Weights of a small mixture-of-experts language model, trained from scratch on English Wikipedia.
Experts: 80 experts in each of 12 layers, 8 picks a token.
Training: a variant of SOAP for the experts, 413M tokens, 6363 steps.
Below are experts of layer 3 (counted from 0) of a mixture-of-experts language model. Rows are named router (the router's row for the expert), gate (a neuron's input weights, with its number), up (a neuron's input weights, with its number) and show model dimensions 0-191. Each number is 128 + 24 x the weight over its row's rms, rounded and kept within 0 to 255.
After each expert's rows: "comes after" lists some tokens at least twice as common just before its tokens as in all text; "mostly gets" lists some tokens that are sent to it at least half of the time. This comes from a sample of Wikipedia text that the model never trained on. Tokens count by the router's weight.

# expert 14
router [107 108 118 112 128 132 125 135  97 125 155 120 134 131 157 178 121 149 154 149 167 124 121 129 147 171 158 158 145 120 104  82 153 109 123 135 144  86 147 113 158  90 141  74  96 158 136 120 159 119 126 107 124 102 121  82 148 102 156  88 131 150 145 116 107 116 141 148  94 114 160 128 140 165 100 105 128 119 118 143 154  90 131 118 161 147 144 128 122 112 152 105 155 143  95 107  96 123 134 114 104 146 143 122 108 135 108  99  91 116  83  94 115 136 174 115 148 128 155 119 113 115  89 109 168 148 162 147 108 106 108 150 115 129 144 103  90 129 163 110 137 130 154 153 172 130 100 146 148 108 156  92 139 165 132 153  85 107 107 130 119 116  80 160 142 181  98 106 161 171 137 186 148 135 176 144 131 135 119 146 162 111 138 123 124 126 104 146 144 153 119  87]
gate1 [165 140 105 122 111 140 105 112 143 113 143 111 161 123 128 142 143 131 156 148 145 175  87 126 106 140 136 135 114 179 106 111 167 158 136 164  76 135 126 130 129 131 128 114 129 110 120 109  90  91 158 171 105 114 139 118 111 125 117  88 158 150  88 105 139  66 166 138  98 138 138 148 120  85 153 155 138 143 120 123 140 120 103 106 124 103 119 111 165 137 166 148  88 128 187 106  85 140 140 167 119 170 114 122 133 116 136 146 105 128 130 109 133  93 127 117 181 124  95 128 155 100 113 121 114 124 108 111 137  87 153 104 108 168 109 143  98 132 153 142 111  86  93 124 162 122 105 120 136 139 157 104  65 126 126 135  94 165 199 140 126 121 155 127 141 145 113 140 160 119 109 123 115 122  93 130  87 106 113 101 132 139 164 124 122 139 129 140 161 127 177 137]
up1 [135  98  95 106 131 114 128 107 142 139 161 131 158 101 138 143 139  91 162 121 122 188 137 146 107 129 141 158 118  87 113 130 188 135  99 174  95 143 126 146 158 143 153 124  77 109 125 136 124 130 137 152  83 100 130 137  81 109 115  90 127 134 128 132 126  80 162 112  86 141 144 108 126 140 148 154 112 135 131 139 188 133 114 142 112  88 153 109 137 147 146 150 129  90 159 120 102 111 165 123 126 137  86 157 112 107 113 103 128 106 116 128 122 112 108 136 129 133 168 140 145 115 120 103 134 116  94  82 106 107 119 150 140 189 155  99 112 174 111 167 128 112 167 104 168 124 108 126 142 126 130 108  59 124 141 135 102 126 136 154 128 116 187 104 138 118 139 139 128 124  99 179 113 106  87 117 117 128 126 135 123 119 109 164  93 155 111 133 158 139 168 130]
comes after: "\n", " |", ".", "==", ")", "==="
mostly gets: "\n", "|", "See", "    ", " Coordinates", "="

# expert 49
router [136 102  83 116 158 151 122 137 125 115 177 126 126 117 128  95 122 152 120 129 148 110  90  86 152 140 118 160  98 119  94  82 135 122 120 124 112 109 107 112 119 130 147  84 106 104 142 110 102 190 141 142 142 101 109  81 148 101 129 110 150 174 119 136 149 125 178 152 106 140 148 166 142 113 100 131 107 148 120 166 165 109 156 104 141 104 156 159  78  78 174 100  97 169  93 113  95 181 118 146  99 151 161 100 150 160 115 104 113 106 111 112 130 147 176 144 160 110 152 129 107 132 139 133 151 150 128 131 108 145  96 125 150 101 108 111 156 139 156 109 117 121 135 171 159 161 126  81 137 123 144 109 127 121 123 132 145 136 118 121 123 159 102 139 109 167 103 139 185  99 125 146 159 140 143  89 113 154 152 116 120 133 151 151 130 137 115 141 137 143 147 125]
gate0 [117 127 133 175 116 150 156 115 129 136 136 144 131 135 164 124 136 117 156 113 123 111 161 143  95  96 119 118  95 143 108 132 126 136 137 133 122  93 140 140 119 132 125 131 107 131 201 128  78 148 120 111 132 164 165 134 168 135 136 120 128 126 121 146 130 119  82 131 117 125  86 165  85 133 122  94 125 113  96 164 100 123 116 151 107  98 119 129 139 152 153 131 100 126 106 114 151 124 181 121 112  75 173 153 140 123 178  96 173  89 122 100 112 156 143 131 124 146 140 123 137 143 110 145 159 100 153 152 153 128 160 140 135 138  69 114 125 133 112  72 141 172 126 145 107 110 129 112 158 148 101 174 137 155 105 136 111 102 178 135 130 132 167 124 136  77 131 131 174 157  98  93 150 160 121 126  79 162 110 136 149 126 161 117  95 119  80 117 120 132 107 107]
up0 [102 130 145 114 141 143 130 154 120 105  54 113 153  94 132 121 137 106 105 142 141 180 125 102 131 121 114 135 125  91 120 137 141 119 124 135 150 156  80 111 131 134 130 163  81  86  86 140 167  98 131 156 117 107 110 121 113 140  96 129 133 140 165 105 170 146 140 110 149 130 110 106 162 132 135 179 149 150 146 123 181 156 106 143 130 133 158  92 119 112 109 124 103 147 150 111 136  88 110 138 133 127  73 101  93 143  71 129 148 130 118 186 129 109 146 143 124  86 130 154 134 154 159 143 146 149  98 124 100 117 149 112 148 133 163 107 158 129 143 177 108 111 147 166 149 131 103 137 118 123 146 121  76 124 153 109 125 110 130 130 134 142  96 125 149 155 182 166 147  98 125 109 104 116 121 156 155 131 113 159  93 112 136 169  84 105 130 147 104  96 151 122]
comes after: "\n", "    ", " non", " =", " ==", "      "
mostly gets: "-", "|", " •", "·", " Preced", " Succeed"

# expert 76
router [157 151 117  99 162 148 122 168 108 145 152 129 111 108 162 104 128 147 110 103  82 119  86  92 126 132  97 149 107 101  95 114 137 122 107 123 136 147 127  86 118 128 159 148 106 133  79 113  94 171 103 153 170 115 135  96 170 141 139  91 175 130 132 151 140 133 158 107 134 145 155 157 140  84 115 138 111 134 132 151 168 117 166 107 140  91 159 163 113 100 162  99 115 129 100 110  96 154 124 100 100 159 156 112 138 157 127  86 129 105 154 143 142 134 142 160 158  89 166 163 118 125 144 162 129 135  91 126 105 127 115 154 191  95 141 107 136 140 157  83 126 136 125 147 157 144 123 115 117 158 145 111 132 112 140 130 118 175 120  88 126 165 113 115 141 119 106 161 186  93 122 156 174 118 147 101 127 125 140 114 120 113 150 114 124 142 123 133 129 139 150 157]
gate0 [157 131 165 101  97  92 102 117 120 168 154 122 144 109 154 151 128 117 123 119 118 144 121 140 135 137 119  99 154 163 154 181 175 120  96 154 151 110 122 130 137 145 145 102 155 121  98 100 133 151 172  92 106 124 116 171 102  91 159  96 123 131 159 144 107  98 109 104 122 140  92 115 147 157 178 125 155 101 105 142 108 114  91 121 124 125  78 124 112 134 161 110 125 120 157  86 111 114 129 164 155 158 164 136  91  93 111 135 130 151 158 122 114 145 128 146 159 116 134 111 110 138 120 159 138 156 134 105 106 105 171 122 140 171 187 148 120 102 119 113 152 125 110 108  83 130  81 140 162 132 118 119 113 135 121 139 102 139 148 152 105 112  84 139 137 127 143 108 112 141 107 125  98 114 106 165  94 116 109 111 182 136  63 122 137 131 161 155 125 110 171 134]
up0 [110 127 109 116 142 166 159 147 149 119  89 117 128 163 125 109 123 143 153 119 147  85 177 133 147 132 148 159 148 163 115 107  70 140 150  90 118 141 121 133 117 130 133 158 132 156 164 180 148 126  84 163 128 141 140 129 152 125 116 166 141 132  96 106 135 132 146 136 135 102 153 133 119 109  86 117  83 150 130 102  99 130 132 134 153 189 132 105 171 108  99 161 128 140 105 180 165 154 125 120 119 123 127 163 117 170 126 125 119 116 117 128 108 102 104 102 102 167  81 145 135 115 143  89 103 121 100 142 180 122 103 124 108 112  88 104 135 138 112 121 163  94 145 123 117 132 138 132 100  84 108 120 119 139 108  89 121 114 107 123 122 133 165 134 122  93 108 111 131 127 165 122 120 153 139  67 142 124 159 140  99 128 169 137 113 134 137  74 127 157  66 111]
comes after: "\n", " co", " non", " Al", " self", " semi"
mostly gets: "-", " \"", "/", " -", "|", " ("

# expert 52
router [151  90 145 168 147 159 127 165 102 138 136 133 119 141 120 106 105 135 134  96 139 154 132  94 152 131 116 162 182  94  95 145 106 104 159 101 139 129 145 153  96 149 114 114 113 127 136 117 174 150 154 123 111 119 106 154 167 127 125 102  88 149 170  96 164 122 122 142 111 105 104 128 127 133 114 150 116 140 148 104 121  49 148 170 131 113 147  67 112  97 106 102 134 106 172 133 114 151 128 121 174 165 124 163 162  88  77 107 138 110 131 114 124 128  96 114 102 128 124 141 122 127 141 144 161 120  85 134 155  95 161 151 111 119 121 125 150  79 155 159 148 132 114 120 167 119 105 113 128 132 106 118 124 142 143 148 127 125 141 130 114 150 133  89 136 160 105 123 120 113 114 117 151 162 159  82 158  84 120 122 114 131 139 116  82 119 147 117  80  98  84 131]
gate0 [102  64 163 134 166  99 140 176 136 112 127 149 143 105 108 127 107 103 118 115 118 135 132 148 121 150 128  76 144 117 101 141 143 140  83  89  86 153 108 144 140 154 103 114 108 126 107 132 153 123 135 137 123 160 138 145 151 127 117 155 125 150 142 185 103  52  77 109 144 115  64 163  99  76 153 101 113 133 108 131 151 133 141 130 133 108 131 143 104  70 129 141 131 118 141 110 158 126 167 129 147 128 149 111  88 100 104 135 134  86 130 144 144 135 153 152 132 116 156 113 100 126 118  94 141 132 152 117 127 116 153 122 204 120 130 134 186 127  99 124 146 138 145 127 172 106 131 140 151 127 126 116 121 129 150 154  89 104  78 150 107 130  95 124 147 142 145 136 133 161 128 132 110 124 143 132 114 101 140 130 128 128 134 128 122 130  99 171 151 172 151 164]
up0 [155 158  94 152 101 110 162 111 158 115 155 151 118 125 135 130 152 102 135  82 156 134 102 116 152 159 126 129 123 186 119 116 128 135 130 178 157 126 131 132  92 129 141 154 108 147 137 135 116 123 139 149 138 135 142 102 149 129 139  90 184 125 131 137  79 132 168 137 147 169 159 121 128 161 157 128  85 132 115 127 113 157 136 126 118 109 135 154 157 129 107 109 156 138 134 106 126 110 137 151 107 147 109 128  76 136 101 122 112  94  93  74 133 130  87 160 151 112 158 186  96 166 102 162  97 135 127 153 113 116  92 125  62 166 150 157  91 114  93 146 167 118 107  87 122 145 112 149 125  99 122 157 122 104 145 123 111 120 117 145 126 110 137 128 108 131 140 103  92 167 113 137  71 133 147  96  92 118 124  91  94 128 129 163 133 142 141 131 116 113 102  98]
comes after: " of", " in", "'", " on", " to", "."
mostly gets: " the", " The", " his", "The", " her", " its"

# expert 43
router [110  79 136 114 142  88 141 139 108 156 140 123 103 142  84 126 142 156 127  98 118 125  99 158 154 112 103 122 118  98 130 123 154 118 149 146  91  96 153 141  87 111 114  87 126 115 178 140 157 116 164 144 156 165 168 123 163  92 136 165 124 114 141 123  88 134  81 141 128  89 137 128 132 135 101 111 111 142 116 103 126 122 139  98 160 163 123 182 163 138 113 165 116 119 123 108 114 117 171 144 153 138 143 120 151 118 142 128 101  98 138  84  90  90  90  92 124 140 134  90  90 115 125 162 146 108 166 147 162 157 147 174  95 103 159 126 179 124 130  95 125 156 102 119 157 137  91 178 120 116 137 125 139 130 128 135 130 154 112  91 123 158  99 138 143 136 155 100 132  95 121 127 146 142 160  89 170 152 132 118 113 115 146 149  99 138 146 158 112 147 106 123]
gate0 [134 102 117 131 137 123 107 133 112 172 117 151  99 124 113  71 141 135 130 147  98 121 144 118 143 116 120 146 107 106 164 155 118 112 130  78 182 135  97 100 124 103 124 106 153 119 124 180  89 145 129 109 159 146 112 148  92 158 103 130 131 131 123 182 110 129  90 153 147 113 141 100 147 129 173  86 139 122 126 137 109 146 165 186 136  91 144 130 144 137 149 153 129 162 144 129 131 144 114  99  96  85 165 134 118 130 124 132 149 126 145 143 127 105 140 139 104 107 111 112 149 108 157 124  92 125 122 149  81 131 151 131 159 150 123 144 160 128  99  74 102  74 157 117 115  97 148 118 128 180 109 143 130 136 142 112 143 139 130 124  98 170 126 136 172 127 147 146 123 107 127 137 175  83 100  72 122 165  86 153  93 106 136 119 151 131  90 163 132  95 139 127]
up0 [161 136 168 154 162 102 120 113 132 114 161 112  71  94 168 165  89  99 123 134 132 145 156 129 132 137  98 121 121 130 167 103 102 149 173 122  96  84 135  90 145 135 109 121 150 144 146 104 177 129 147 114 137 163 137 121 122  62 134 136 174 158 153 136 139 131 132 140 149 130 143 148 135 121 136 199 140 153 147 124 127  74 134 135 162 142 127 142 140 128 118 129 173 121 111 173 142 133 132 110 129  98 144 142 114 121 174 101 108 137 141 105 109 117 162 110 164 132 131 124 153 130 123 190 133 117 124  93 109 121 111 122 110 160 128 121 157 164 151 118 151 132 107 146 108 117 105 109 107 115 115 100 116 130 145  83 150 139 137 130 102  99 118 120 120 104 143 129 119 122 175 106 154 125  97 167 138 103 166 127 126 103  82 138 105 144 129  73 135 123  82  74]
comes after: "\n", ".", " of", " \"", " in", " ="
mostly gets: " the", "==", " The", "The", "In", " this"